Experts of a small language model.
Size: 18 layers, width 128, vocabulary 2048, 19.3M parameters.
Experts: 128 experts in each of 16 layers, 32 squared ReLU neurons an expert, 4 picks a token, a softmax router, a shared expert of 64 neurons.
Training: a variant of SOAP for the experts, 5938 steps.
Below are experts of layer 15 (counted from 0) of a mixture-of-experts language model. Rows are named router (the router's row for the expert), up (a neuron's input weights, with its number) and show model dimensions 0-63. Each number is 500 + 40 x the weight over its row's rms, rounded and kept within 0 to 999. Numbers have three digits each.
After each expert's rows: "comes after" lists some tokens at least twice as common just before its tokens as in all text. This comes from a sample of Wikipedia text that the model never trained on. Tokens count by the router's weight.

# expert 101
router:532536481485492594544521487553459425523520544453467409523452481478423457470454539558579487510574498471612526467474486456463440440506534500525517458522472488550558503534501485479461472505498529
up0:523510508506424522491495513480381483499572378446464556491514489461479489477503561461464548503489502497509498509471506451533481410455426473466464476536451489523494489473478485470454473561518530
up1:549484487473434508424524489478549458507447457533515511473476517526495463498388515494449508558484461535514521485485536483463509504461493449490448430541460487525531579561467497578503528511522505
up2:543487576530502531472545454536501440473547529473513498503518480570478446510506534512437472500503505475526534497473536527519470533535555457523515511422418456484494561430486552581549539413469485
up3:473478420495524552464449549501522463559525496511472468472501528560555542497516577542536480514403459555530555487498506514479452518479460426491482497557521542527479470503492530415412508516466501
up4:552478475517472485497467542565522527489501549511493494541534508479505520500467528461534506413513486493428509437503512552529465499534505444563548509507581489453471440533487513469480580489416512
up5:520522476484484529581499538560505494538551492503515437470544468467450469519440519570491542482451563525517541503547491449499478550511491483457530536485499514520427503443389524440452445455478491
up6:475543482495481548502469599493492502551508538519543464533523503541411521542553541507511485414514513556547513520550430541515545520517468421434500511495486479537503515520450502436492428512519514
up7:513487472488518528562553565449444471554528485430489402508453492471551511494475504505509495438485619461496562500501523503471407482516550513444521539485467578521481503418570491503513415472543531
up8:585506478525437567527459470584498548526478464427538418474540541517472486488473555429500516483480537468473548425412437440457486527546498501519490568548535485461473517553516452497541486508522504
up9:508383523460532566509555446494460483478527527481539554523493540524538464450497564500546507421500520495549530428492435452574540453512429621483511517503539504473498472459514518524533542472460540
up10:516513490504522502556520492525456500514536455453565462508488507557479474471524498594545505555492539461516500442417490567453503452544570510556533591534506542485484518512523479492474471488385465
up11:488530581488479485507569509469449494532567511427616460498483504503497540514539565509520438491569502514513480497465487451537558534433434498489485520512504569457461464498461559453442452459473527
up12:452493507424455570444526484525538482546600448526493421530516472496455490503566485507484495478548510492512472598486436468529482479464542431475485454506500487473475474495512443571457522510454488
up13:544479544487469538503517557445561520449461447467508479461586469509496488499459508490474513482547532493526486496524539513506415489541572451524463526475505522502493546429505477502523456490448552
up14:548550530503538464551499531544492515464558502446490509589508476481456539500507525387561503558442525598509477499493535458571528452441477486536488548541492487476477518488451553461507508519543550
up15:540447494478568541491545412515557527491483482504546420497452508517475457530493528444525528479543541478549530395527553378484505480481475489545477568471461500512556568485527500481512544474449432
up16:507531557514580536509602534543557546467454476423559485553472499466493481502503498560438525526512505431512562511485501441541472461512500545482536573479437534501422553510503447449556534458505508
up17:561495486523578536550613576578529450513530523496546425531550449449489499533512463492571562468520474495525495462489543467497455467513517509456475457488487506519524549489463472488487501435512495
up18:507478414540450527478510473484553516572476554518524442517468439523502554478472501498485547482547566445491481471522477536446416447573485508487512454528510517491467528547544465481540505564448438
up19:531495459427523492535464533542471544505472529430506487531471499495426546411430540474473462526482518484496527502554454470485468509454469518501476531558480426482489468522519537499489530497518512
up20:500552524512497484418543519499377498553456477507490530489454495536514597478475507456487574498537486475466566465469449503460527510488518530497434467511530519486525528438515501558552510492481611
up21:490484515599553513477552450477567518599465501494512443559514414480526486516550553511519455482500517525513465587536522473545488479425474510445488527571539475520551526426501494510418501534544443
up22:532452475523510476476508453476471532548540507448461482471397403425524476434439465531530451527483544515482520567586448536549494463443458505499475510509440554516551515504399579422530545541467487
up23:567413492462491432571480484462525534479479498443464470506452457566527476481557453493546588511508546461505483571410516539485545445496512477543530443457556516499486500519472458510483491556479456
up24:582390480474504480543497441496563440516483533565477472554443537423480545516511510493480458533495462501483465517492461490500464455512514499458532545491596498436555500448547425546524499504528474
up25:509472427513494505497529480531519420523592471507447496470544542457501437484465511469543573501485491482464550458507499455559423455509459449531501532564464470474465508469453451530515550472536489
up26:446529417455440525509537489518444534497547447530548401492545411549503560467468483449489505490565533485479497481537452601478481500470481517535542473415456485493519509455493518494532438430540528
up27:456441456518532503470453487530412523458438550521441550487505463604529534486435519469480437480487519502499520479492430506447463496449542542497490522500495533502505485475488435504555547510437381
up28:590541559499530571495470549584507523560435460474496487419475508502454510462440362472522535448536556481482555449529522423489500532490436556439507485496560497497509449491531452517461550516443474
up29:481480488459494549482456483487559539532504467394562477518514415514514506500488513530553538471495467511497503554500452537499506500554507544454484504453549503504539485498450521522491516426521461
up30:589496477473488597521518515461493571483555469486589513495508472476481534453471507474533527484544483456538497513511536491486551522540509488584535497522483463536500557495521475555471510519458523
up31:498502495499558499474519507532484567572458440534490495556450456411439496532468587518535511508510488548485440522527410473553551464478476416532496463492465513475529480486519534519515433482491489
comes after: " ", " |", " (", " $", "9", "8"

# expert 67
router:427531481535427580434522524541571436461470524435485445509497500466552517436533515538533471437448448440488533450554535509546477492419524560552551500439501521529483513522533484547527524462496525
up0:598431440493493473528492503563533517548515503437521485490557435469534493547513541496460503440478535518499472432545412501475508482455440484481494525453523511489466547564459493494564532437532547
up1:524463536524571502516490497522550524486529465440470467532458512464458544440438504515455487455498496421493570461502500484491526413493452459538564454573486495445508501439555473593541566438482523
up2:494475525438452484464484510502448560570458479583562493472437542518495515526495483504504417502423496443481563467536450502533466478542487503513461522483538513549504484495522451478502511496477387
up3:515546518550529555501572417495500486518498457407565472515478506560543561485465541531561522485487475517521500412473454489538541513559466490524495484501517533468454546489440489495497550488474519
up4:515474571448513480456495478443536477460524483466510411519474413476462528514568482571520487459510513554473534465466547491551535451488500421518512461507496551530455529497447524491547503502519475
up5:420478414474479552408482581506456503535469421571499542523442541447453470508453506527542520448466494509481427576540478502560513454479454527578477455463550433441471503496470468510496539555492399
up6:504443488431463481497507588510625511505517505500523422492624542540536490462515533441428527538539459455550482486536533485524543491480551422507496459458551511585482557542510491521482436513544502
up7:504485568471504500574542539557537506448514417423469457502534478479486471469487484582471520493518500478554531513508523553486446480482533502535591524516477460545457464547481513462587470499437437
up8:518525478502498507490565566508463532514486501533590443538517488569466445509548484579499481531428495451509540509506517551431558497494567460550526506522535494460465520475541515516463516493572523
up9:571520435476446539463583542499489538447491490491505498535518417508478545533465478486442522465490553434467439492529495469511527575412438523514518518420482499464470511521434509512500540484553534
up10:510415444503438512521471492506522463532532542496513421485430503591542448454482558521498553525519456478456594479478444511469421561452432588491477577507497524442472516520536517537460502579486443
up11:512565512544477488532463568551490478440449515563570554517557441534520528501440519486489503439533491518479462555582492518419522503518515415581512465507453528484502503458522553511504473482451536
up12:554454480491513578514532502535540480505473471519572477479516472520584555455466465442505462512471576425500534455515535530475505565474458567531526491520480488565525466548507482548526611461556457
up13:502515494444457439514486594479521558447479497412561586489519498492544516427469449538491561526483492459459444496485483447500477538459501475557433489449468473471475486509526461473480526491509520
up14:467555459491445445512523561523479448486539485455502487406507490539454513472522490464495518498487447479465555519466599513473453495416461473520446577498470534429567494470495414497469457443458474
up15:447541522510526475524501479492518509486502518525538478454509452467512463486515554444461626490521539530418461524505479560488511467504461438557613453476428447481448487487565430455530514425486544
up16:558568503532479491437512547491588469534533444534581514463473474509466509537494553485481515448546443443431503586518552502537587472492531478524496488414532484510501474585452556474511501490538526
up17:498498473519562501494547513524458443564483509503500460511557474519499555490572494558509531441442543446496503550559475468536495550422534475462476473489431487469475531490522529533532537476521466
up18:523493476528448601423463515515494564494498422494482432447521460511521520551484475495497518442514503460442443502510524538532486511517475522528456471438446460485469475506497501557473505481438466
up19:509493527466461533470557459500462507469574488420509478557437527461549548473487483482447480478491523464493442473478574600504536476498533449534532472457476535503462481511420476522565564481394533
up20:535448557492469490503544531494569457473577545402468466503567443502493573474514563515550546442450490556495540469468461492557493527470361500561544525490423487465489565531546507511547435530512526
up21:530510435555571534571454478503480508530489495468509424455438557502542544414473516516450493552502530524514539468532547503500419507482492469456497509464555426500559524490525477552479521522468440
up22:578515534503468563427477477459507533461503500447536469492536443545524456476433523494448473492480562462434496480490473518488412472414530565538498499555452436502439539503431544526546543487473383
up23:512457449473407527433474534495489491526506459491494487450483501468493573520439538565489438473550507595401579482466524475514509511531490437483536526463534445488511450524514443485427595485505477
up24:447444411443559483488501453474524496578445504469587446570493478515509463489528549521538477470481543459495492508658456475526528474465425499483487484468472532459427504460473528449524531494521478
up25:511519494542488556485486521524444546539551519485564509487521546494539436517517483487510552495524456507543500457443488531505485474509518522534534517460488456452493505493513526495396518485472466
up26:468557559538441515514604540535486558518510529447567571545551565518559522505484408563515459528493517496522484460502471528494463517480495550547451499515551477526470553493428496515448460478494514
up27:511496464483434500493506523526505545449479543486480488549464511533518557433447554512461515432375508471474472518475479499558446496457486501431540503442535509466477530450467495481543484433497449
up28:494487469466424489484494440457549515466505503431472465513531479533565537451504457424495483526477470479463585518524484399540526512489516454488465511508541600510493521554402496484547524476535468
up29:544449477510458519464492522454503386485534520459574524528446518460458556473477535508534500469485457473487550573446520496493457513449485485530474474439515437481477568472437556492413510487480604
up30:511523482480541525492469515510491452477549488547562519476479514434564511436503594525499485459513513517461558479448483548445484446449481548564502538524513486492459557496478422576555457530422495
up31:514522418569520499561531577494527451418502391473472516520550509489541498587441504507472499474552499482493500481571522560471524513440530516500441471509499444441504479514492513556523523480472475
comes after: " ", ".", "°", "0", "8", "7"

# expert 88
router:482398426460444471558499546482442505455438522518506515461567533520518516481440499515446481462487436530535571473465450479455477510494532534476533510558488547473493453541477501526561585462581513
up0:528496502530448493460487490545436523478477466416485524527449566498541500528437433480511516432506457520535495548554484481517506512518481517540485450493427468511460575575458480517523543492553545
up1:489477490483508486479540547489498476523446523521621433442483485607554528554448491522459519467469440462527489427494524526541445446502469518496517482541435545525467475491453455492594573557479521
up2:493435454468500476553485538465459537511496450485479447445464494482494511517469442455413480452498489448493476479522467505497513549569442572569463475551415560456474498518444484476509569493531436
up3:544443485498519501526550531493482443475581519426489494421484535545530469546514476487409535501505531439567483516540460497556485544430552481484564528567428496442429530457497540490500514477494512
up4:501457390462471436505513546474499475507548479525551468538482486485510461491491470499483516566469501567512536441536520536449462468491412555477554516480501506422465495446446443494485544477558495
up5:490457478502501501438471552543493545535439521487553559454556482543461560561453512511478553536459533506482510506491501526453418485516490516492498506576414525508451501508542441534556566433486448
up6:523407431473494511563550491423464477526529545540556516519396473515484514538521466484480556457494490479511455529493472552549465515450521493453455447437473504438492507512446480518548571586515548
up7:509488497519450529485523531417457469551483430497536544486507557537523532517499553461505509493531443476543538514496478471506453519552428506480586541482559557450533551443479525437525504466558494
up8:500426371420446557493526528577543454474497513510497536454489505471554502509478542439450519538484504488462488480477549500481529506546503483435537526548504582495417422524407424526539522477511422
up9:493505466502569514554552464465513566467492435516526467562550533504560541531556555516504465474414503463491478520441490423593510551486464479507507514470474485505517458473505519491610577512482489
up10:471432488429511509456483471514446471466538439530444527488538482564541556455455470506485569469455580538539522514463561510486475548453525440437500614591478403491522481487486488453517556508511448
up11:516408492507512507447478527499445519526433458479519476579551450479554490448455454533505486466545466567555513515493513490588457438520492448482480478549496488439459546482553477547615481438504519
up12:451467511508493516556468514556532465500489542550539539608486455503467530514445455541502481451509473516469599485498542491478484483545493481459437461580480487452545493472494509525579477498497578
up13:499437523573500531499512585499519528510534434526561500526530513462547495563560409504457437476449558588601546497438556500496516466496551487495473499527498481470490524561476517491539523506509449
up14:490413499439489515514497425436494577551463487526544493462516517574595589486466541470474559556480539486557494459542455482476527542558451538501513505500473494532486533517454477506548499525469467
up15:519451464534544490489499450525469586479497504448469535483542475527530520506530513460450450499530524555459488554461623502452493518497466498476517473474458506420542484532422530441516591522555473
up16:552499488492545507465523499524501469576492509479580500536476542541422469503426564537436513499507542466490559503479438561508514486538503495408501490563567508432469506513492464429505571478477535
up17:508461448524524493522524454436438479477487517499446446548544483519453571417470514488480502439459440469518515575519545478510494573571433544526511496468456503509541538492439495532562452445524412
up18:534502471496492481508526459507531479448496455580520480468555459448563481511492522494485550422478500442420544500416419529504537519478512532560579508556399436509515475531498547452570507415509504
up19:386482412479490452551492541435552450487543523445535441502497449524515495419461477505511522421467491520490492484484464537507479512512471474512533470496512517468505500496507482488494490423501558
up20:557544504448570476479495510492515497493460474493567535453529492503536523495502455533511467481462494490517569545469477480488416560482460495494469542602492560529500452496451523525602572468467497
up21:515464443488560454523498536521477552432482504503575484479557529550531509462392467492428508442552425445495524586514500497512521561489427480473449511530449514505515532529421516493526534498503514
up22:607458495524441464560562558526503507552583456572496395524494529492582554500480526515491492558491480502541473479515413511490491474555539520567473521557509447484529468511486500478479519528490510
up23:547490485437503501531570477485504550456549456501450462459552551541457525538456476466498462493538515508486560503516478512451466477462480546513499512492520454409478508446439464523569569460521524
up24:449474505452570537486462476524549548454481477393458499465461496494467520509524502489597532505478576530562512512486485494605466470527537505475483469557521533521385491534500473499538508467450455
up25:482398537392582470574501431482453426523477512434559495535504531528543487526505483498473497572429552513454526473502454496475487509495514521497467553473513468447538526506453486513517494454551526
up26:537502504489511529497563565558472489528519516505486494519512460514517602466474539534466492508531454583484558461484391496521521488495508489485498551551460477483474480493597459508517555540514471
up27:553452441485466448479481508504516460527498453480571526489514504556546411555493445525449520485567469458500516526502480507463503492461400566461502499508511600467444483491466469573482460496482459
up28:563512511428482513547488511495538535450470523456542414483517466515448532484497453461535519428536485508475462444485454494441520536546521558514507459464495531480457492454518415463471566417475494
up29:525486497564456482487541465573371463462457442504533498565476464487458439524506555482566538448497471518476595443509528534545503491501440568520460534591428520406427477560468520487520511481522532
up30:504500405508475504551560497465494488539485499554542458477592435465520562481524501482514507524479468503425491482525613511472452471502507524469516490507518490538503469502482523504524531465489490
up31:500459495508434544450457497533510506478480482429500408450503556505534640514480525525517516498501563499531543475540536531506511572458475470517535505505472491505423566524511523524509535526554521
comes after: " B", " H", " W", " S", " M", " D"

# expert 90
router:497544506463463540489537532571472496509466523423526523512501452527536541505454559539551452500490443466476498430477460467531456488473515539569522525486491519509454461441558449582431489448454478
up0:483470512486535540453512580553535609517484485422360526507453496562467498478525439546528511470500545461476583460491455489479429468532504511496481507447479478507465494497574457523489536442522476
up1:515487470523477456442522519478430524516545552560446514500505445578473489511507477518441461537496553493510519474513422496541569468451422540513468499527530474541453466515529532529537552546522504
up2:499504445458562547482414482468476509541453522486564386451512510551490447483446495478533463496517522516509543441490496513529466473518533403498467544525496513509482457542545404539473577537453463
up3:514513464527452536438529535564465534502477435481515491493576467560494517565484535547499512590530523461446548516443471487481460479455498485517486498452549525525563520479476540487540471508523490
up4:477475435455462409471471516458549470554450474525546355462532535516498505484497581481506503513502484468492549509560497502480523476440509457506496471522507469421436474532529433486462495501537479
up5:587479466512557502485557514509474566478490412549477525532541445544512493506490518485504506533416457456532494399459508466481470509472428504560542478562547517524472466499448585558461460475504476
up6:470453496507503431453520499497474514518503579459496498514491555517473524496452529554533527451568562506454556480490459526498404450565523638475470532545495493489514453462457467541470562463537477
up7:547532527482528476446490558508547561521450494489440601515531440486533575504459525479535541508537515439490547485472535606425490475437496486515446510486483542490484476501470554514534472485548554
up8:443519456529431541505452532448519481517517472428474451496526491486585402492459517500527510526473480458423550489525541505494568485506532459497438468535513417485480514546580504501448453549485492
up9:559526430528531488477546450523486492490495514420569554474492497503542555399489451543583461488514487507495472423527485490471522514499492491497459504542446543498479507469506415498573497537553486
up10:412454434460431513462507524591518524532458479508547503443462461435493495492408445538470524504511474466491494526409460518506433518491492570487515539484519469453535447502461450532500519443440477
up11:469460502546474567516519509545469502490537401523581483493445541593541488460572548424505462467499461501544514497495514567544580556473486484487583591510484481501405438514488483502507462517463489
up12:451470543523511481484459450460432507466461493443507464489457479506465518533447424483497557532483577556552488460561556543502487397448445493471510490482469564463528480460507480536503421498487521
up13:491454436500497486509516496542490513516539523494523424553510529451511536486490550530597442508417517457557545534453485519493486566461435476477520537461521548477532443563512458480505571443450458
up14:473413436525419550586439477506484502539530499485472499526526579455464547434473471533433459531503490495482565485485512492503506480485554477563531556467507551479506487470514570550485516547413512
up15:567498502530471510448564502495489442466509536472521530587511541499471509546501483455566444462530442576495443515477487453538456520499517484529549425499546516511494485462464562521491515455494419
up16:456524485479522415418497533548530510530561471517486576490555500572472455633412532553559477470463523491534518527473478467508455505475527529571533488515502529438511452542530534564515568522477434
up17:486497461476475522484526556585577473427509509442492509576538544564569498453497538476460518456474499443426512505507489445569503497482468450490469482455555492535454549521528459507490458517431542
up18:456523551488544427532446473513509522433509507469537497532503479460545555440534563498502481537464514502563469510492505555502474531513510532532528487435528415514480532436441455526556486463472469
up19:487500491415510437554453548503463551505512564386555471473520496533552549522514509484478540516486456530531491487440476443499512501499484563492514578533497493498506514463458480564501479389475483
up20:544545451444535540506466501519489498519482477535514456500482461532591508433455444532491551517513493408492541497466452482478430563451472482565575514440516544505448505475522507498536503448547389
up21:562436517490489545513541507479516472485489490457566551624548403475470487501481469547539455520419492503479447471450541448531462502553522595517470486615462546476471551480497493536574524560559547
up22:530516488571495521572501502501487526540543452502492491443475485468493589431507492511478550466478534522520415493512507470496515541528431533522514548510532472494424525532522449517479518430430456
up23:541515467491522509505557554590477463491485506560527475504483439476551521506393541498482522454483510446528531489560513552460508502461519474498534483518486609493423494455453586559484472501482559
up24:538426518519494517511579463565488459519493465515605544458496474478554525467481530493539453523435528466525515495500495501479509500481454567523489566554506493541529458587590479486514481443484519
up25:497492464528524551505524510501439544497545525468551515490534509498491462523482491485581521586493498529548480528483502548532556498575470466539496520516410519569437536506560458476513448541532532
up26:545499462549529497521516547470542490528536576539508523568515591415517499428482488556461475499472463513496555503486479481497488425532451501560549535472468514493517503492578465537515528476432512
up27:586550435498546534515450499483511446478486506401515477606505494479505455390447539440505457472501475520452524450489485447494493488445442480524507457496554492466518480478496487521491454519412417
up28:504492510463474476452546514415457534521506465499460472492569519444513504517456507540480495520443426530494473471561455492525547529538511463543486553504442570491591485465514482550468515463494450
up29:452557568468496490441503540539408519459508491544518532503516447525466494523488528416518447515433434521481517444479504490489445458541516469520516402517478515452491524449543519541474505554514460
up30:545487495461451534515488515466467451531513579438530498533478491520541450443433514541557553483422487528495457472492512528511515493409484419502532512570443489516505491471468469563477540411488549
up31:589486491518458573447468523512422532465494476529576516490485495497554498511484510448480449514459534522461521489466494488424463485514527564498497483553581480505538519505587448584439437566548443
comes after: " ", " (", ".", "9", "8", ","

# expert 105
router:563466522477592474482539529525502477556536444549493461462482525494512516563471460521458523498419608514522514499500539488563516473522502517509513535484537515406460509498486519556563542462554518
up0:557495474422490556503572500526409478484519495542529522471504512517424513526501463484480548436507511513442496503506496470495513413461497558467491545520497557401452481532447501462561513447517489
up1:476575480511527552459469530460481520565482501500498539562549476505456491494446457462464564453463478539538518499497554463547487474507458499505545533509509515531486512420569446498475471542478543
up2:511546522457435482504567573594477419548513441531536503520492488491415447499455492465508427489516477528492443479478479502479446494468519468481482482513472541492508499433603468526527464414511515
up3:544472470430540520485509457473512441585496530530501516509517509574492536506410370413425533493425483464573474577489509553506465450547528523466525437481538540495543467522539494512477549403533455
up4:464455505472558529406519586489460498498529480522520487536527435453497452465472498457537512504442527479455458428489551518524606551545508488450536544535523524460480532569404480592511558497499517
up5:485482484472527479493514445476416501474591515515455464458442441618519574504502489454472496390480554496526447531497530450491468495487513509506491494482480453487445420557495509458526540516560448
up6:515492480457549500501520503526479494494494445522532465503570496470523540580488485494429612473406542464510449465522535512555427527525465501525493458496586528513431514435426472500513452472528459
up7:540430445543536494466515458503477520499510545461509481558562518484579433490503478540477478502580518560410480536534503417481495520502500553467459463441610489463538466504553477549525557529454480
up8:491532510570521529519489496536486499543533478533494476476505501526572554511524585527477473466488568476471519387472495471516514498505503506537533496506478453436463416545521525469440544489453472
up9:564513412499549521508494477492519510567438542489528487464468509482557534446501536560490549540472565502465536546454457574544520504496516457536527542459547471482490501538516494503520542485490471
up10:506430495447520503445443483506467509529532495479489423501419440480482437419455455488485475513474554489463448410556461535487472518589488480493550517438570544508415505490476423555443531477474489
up11:620455440566511522538534475564528503535487528568488490498508494508502481554501477532511464533472535503486444483501544491574483485462484466488444460539539530405480568494445502474593520413510506
up12:543519456559521482549540459507520547545586531468478474443476518465530477512464543553573465554505514507456507586512493469501453502442495474474517516497532491460481522483408563528504496477475480
up13:506545513542540538461480487388478472524533534537544495555536552493531494521507504483499506520481509494514588463480468455543506542449470483513428558536507439472507575531546456519508575418554513
up14:512504487502478451545484496565516487462564448495510531564485483526536502518473455562481484472439560540567567541468478440506445463519513512496434529483457587499490480438520500463567485449556446
up15:558506546490538503515557470480492482493444532517508479542485531514495466522483539571564530514522543578487513520497472495600435479532515489489529527534553555446480453520409510472547465505489512
up16:567425510586500469537542488540461494375491476480536517443549576535494568481506482499513605552468541544477524479533537523473478507478544490486503454548532542526534516567497472473472493487473515
up17:487554475497543600516518522561489485526534510527503451495446483510569547459507472511439536514499464474549505547531504501519483614452511461488488418472508531533410511492488564470473556486508470
up18:448439555501490519473495500511467440575485531526478433512537470544526498521511528560500503559457486537503465465489483458516562521501502500497564563559513519500514485523475573513545521427426557
up19:500438513486594454495514541541521552566505450505461461544523439455541549569480453471476506519525540506500541518449467518521488522472536471395434558521529551508467548494498496498545481447517525
up20:491519522488488482542484543577419499550516517521494507454514501523568494495438517498464478530455508453461466446498500443507532532477510519538515511530511484520520468460453560519487477469560455
up21:471414517496562492480530414488581475591513475476491545472532459512435510473484492514487448473418597432534560488406528535558505465507473557483455478518583508511460463544511465521497477515495499
up22:490502544545455562466459528525566534550519398503479469457537485564485475525454518464407527553520458534559427460522487509486520487479525450475514502480461460535505537497515424538542461530523515
up23:495555461452536477474510509488456485535521527487519521455456479520448605484516545489517540449513449484407529482510543485514438536582506459462545469513477507512499484413541552501589505530528499
up24:515449467519505431442459514513492524546446505470556520490477504428544445500547511469514462520463532524517506481461476546583559445517486404529526542555507496469480518475518517442481482518492514
up25:438555466454596516481544538515427445518481501480510452504455510514496532466516474575556489481358468434528499488467497517543494462461408499573508550547486541407485505522508507479546478595487525
up26:495409498436529471412458559572489534467555474489493441519517472515530549442441520537447482497540471561477482435472527451480485408456524521485507451402531524526539463533459444517507561537497538
up27:531501498413514473495444544514546471532461449496530465499423516496487527455446448518467460474541510499512479423510455502551485519559519611480452555543524512571431463490424448536510519545467548
up28:504507501534512445470515493546563540478555502512532508494541481435542511541510574489524539497515524559509471531449471487566493466478515589441549542513558429434509447444503503489511426539451548
up29:481442507442556500555496525434508539501468544504550493488482592586515444507587478449485476513501532510473521517506456522509545525591555523511449497527466476508463537537440534553495513509518504
up30:526511514550520512512471480523451495550476457447443533490516486473508434546517445488474519483504563507488500547411550483504497545481469590538510527534524502535521428525490544418552454451542521
up31:476461479499562446504430429511484485480546420481374425509489507541427521522445461476524392526437499501518526486536505501517499554533496441455436469483451507444514539500522504538547439502537464
comes after: " |\n", "\n", ")\n", ")", " by", ".\n"

# expert 102
router:492484538515483514502571471433471473458463508486509493454487485500482535486463514439476583563416506434479421484535444491530468481509516469546562565559566491477493489529495489490465529461494457
up0:416510473495485502466525463474498518533519543527492455518494504470494512443438490467502522501470538495403589501513403436485509468591569485572487579478546534543505530517447513489507499560432515
up1:415500488502512442519524488465514547563467505490487497496592527525444536527433520433431522527491485492463442420494533511559499494436442499509493540583481500518486548481480453471549542495459510
up2:461469415419490535496539534503496472485545419466516464527501535553426517533545496450537486435539475512489497422533490533439500490493534485536493526523448502561454382534500485513539492517487484
up3:520489520544533484499506456628525547447461492502516495475461517479530526481500448457455498458492516446438557512496448459450491514479406525433527439531409575546477525550500484518457539486408522
up4:479487482508511560546521495455483468499469505481480465497511434554537554491450518506457489478449538515501468479496493490486475477489565547529432602543494517457542503578420513546514510543440454
up5:533471532474577543478582552485538515453545530481538451480513500506514499442492425475453441586512529452477489475538549477420429540513499494554467481471595513483426520445506480536509511449493513
up6:432507508494413462454496538473555483487502417535564513509503458459564490562532477493465440462553491512585495507557489561543452491561523476528496497521499526466477529485584474541475464513405535
up7:551426523426518485504509476471513524519534463541513450436513416449523510406586512508483477557523517552488471430503506436517494487510495535470444504501519469495462467449488486542537372521564553
up8:509523538523463511537527470495515508484531500511574459511518441425489482457522397480498532535531508493527439492483558448509436501505489506474544504468449516474422493482480546451475437500507446
up9:474546462488556484486512546490527479494548457495512551492461516564479566552529496496540503535516563482452520423521494545489450439414459522506511506434514489518404515432503529515475480497501527
up10:552569403508486456502536503531584510433463512534459488484494453486543486514599526474427512490491502546519512483508479518584494533574460494505521536483494502423471540517488527509448507452438488
up11:578488451493480428521509533501484514527462538478492421463497451490454464485458628470513515418474484546537471587512465440424506490515477479475482498586509483424530508450440512488492446503477483
up12:508549523494552484498496521532517473542500512464505443537468454530409580507488469498546567502468479418416485464552434455504488534486473414525495507538518428508531455519460516476533543581512480
up13:460534539504543522538553504445432564539573525449607463440493450506529530468492489500489528518510492440497467537444511538500472533487537513457561459521536509538444501474508490551477552526504507
up14:545512516555514518540458470458563405442489435489529507447552490476500462470410494475481492515440505481441517502439433440458434455533525495562479483517428499493461515538468494489493571446478448
up15:478449552519512474457542505500472505482419473538558448541519481513435554448507540533547507491505496543445440430506537515538518497477435509537470646452472502458512501495453501468551492449480455
up16:499491520444529529515544443497505427468505534444419490461552479581480466489536529499590568493472517493476466494505506522533397558469502512485533577527491453527506577421518488514477564484463488
up17:457451493455547471567549502469542434471528534524583470544469459498570511521522428464513547491451544497510495476541493499455511498497522492562553575538496491419542517488448459395463474449501475
up18:516492577576514523563437452489488504550522522497559521558488573489477527571500487512496442481483495526475441493511500455448461498525539508498507475583496527544483427454532470535526517445518472
up19:474562529565565560512499545516462447486460478534479521565547428533481519458440484515499474452490429422467503407493498490498493462550534520475447488495441539551519481464500447435505521479489458
up20:483413520482517536454496564536505496500445478489452486425443459517518452533469436483423568469479555477515472447471443533535450410460489505534527597549500496467586509536473476473484499574413500
up21:537514400516492531547538537476532542515506397439462474572534454468515457498500524495470566572490431461526476492417539559420458459490472516483525572485534500486486427451469510466500472500463459
up22:489469528511514503515525476500442522519499483485552481540538551481483510578520458440526515521522513530433501540518513473545490504524439502513552561480538516526428428544536461497489457576444524
up23:521434512498489524560486464530612507449507503488569454515484490553552473501481407500515548545378567495512545473523492462499479535503474517558515453525544459471495556518471507479509554491526493
up24:472586429491539477433524402513529488475438526471502468530447433457522468553480501488524536512584535471556424489471505544476467452575530459549467481490488448496528531454479498520501534392485473
up25:479456471520532577427490488465426531478477498515576435503581403502446486476479503440475524519483520568511460545530545547473442439606503424536517471460467465476491414504522492440515428506517490
up26:609482505466489464521558557523524504479484479516576475525469512543513432557461588477454501546474516498509475505517495475483527446444468499553474473532512504409560563538469465454455512454469532
up27:452519492515491528528503503561508482532516513497548575505521471463498490542502445504411499518490504471475546508546456477462492443509499540476561542534573477480544502462498551465475504519548509
up28:501506508478515449473507486591577553494538500457475444490500457443468544567477504501486504524526512490490461512506454482539426517548488428548521559456566487510597441564452457547512506551414527
up29:486495541551512574550559531613489543488496426493489577481564501435493402456476459486452533612502501584456456541450434488489468537512512511555485524476501463408470506476541477522474476544446484
up30:478542518472531451437573559489524501532483464473491511494535430495426540531514546437461523478426523481527444540446446522475455463536536447533489533437485501492522437458522503544533461504549454
up31:542466507540502562489476470479510563487554476470519420434475553521493554511476469465447508501517519457493502531576558508505450468561496496506507510478486493490467522520398506430529583398529504
comes after: " the", ",", " of", " |", "-", ":"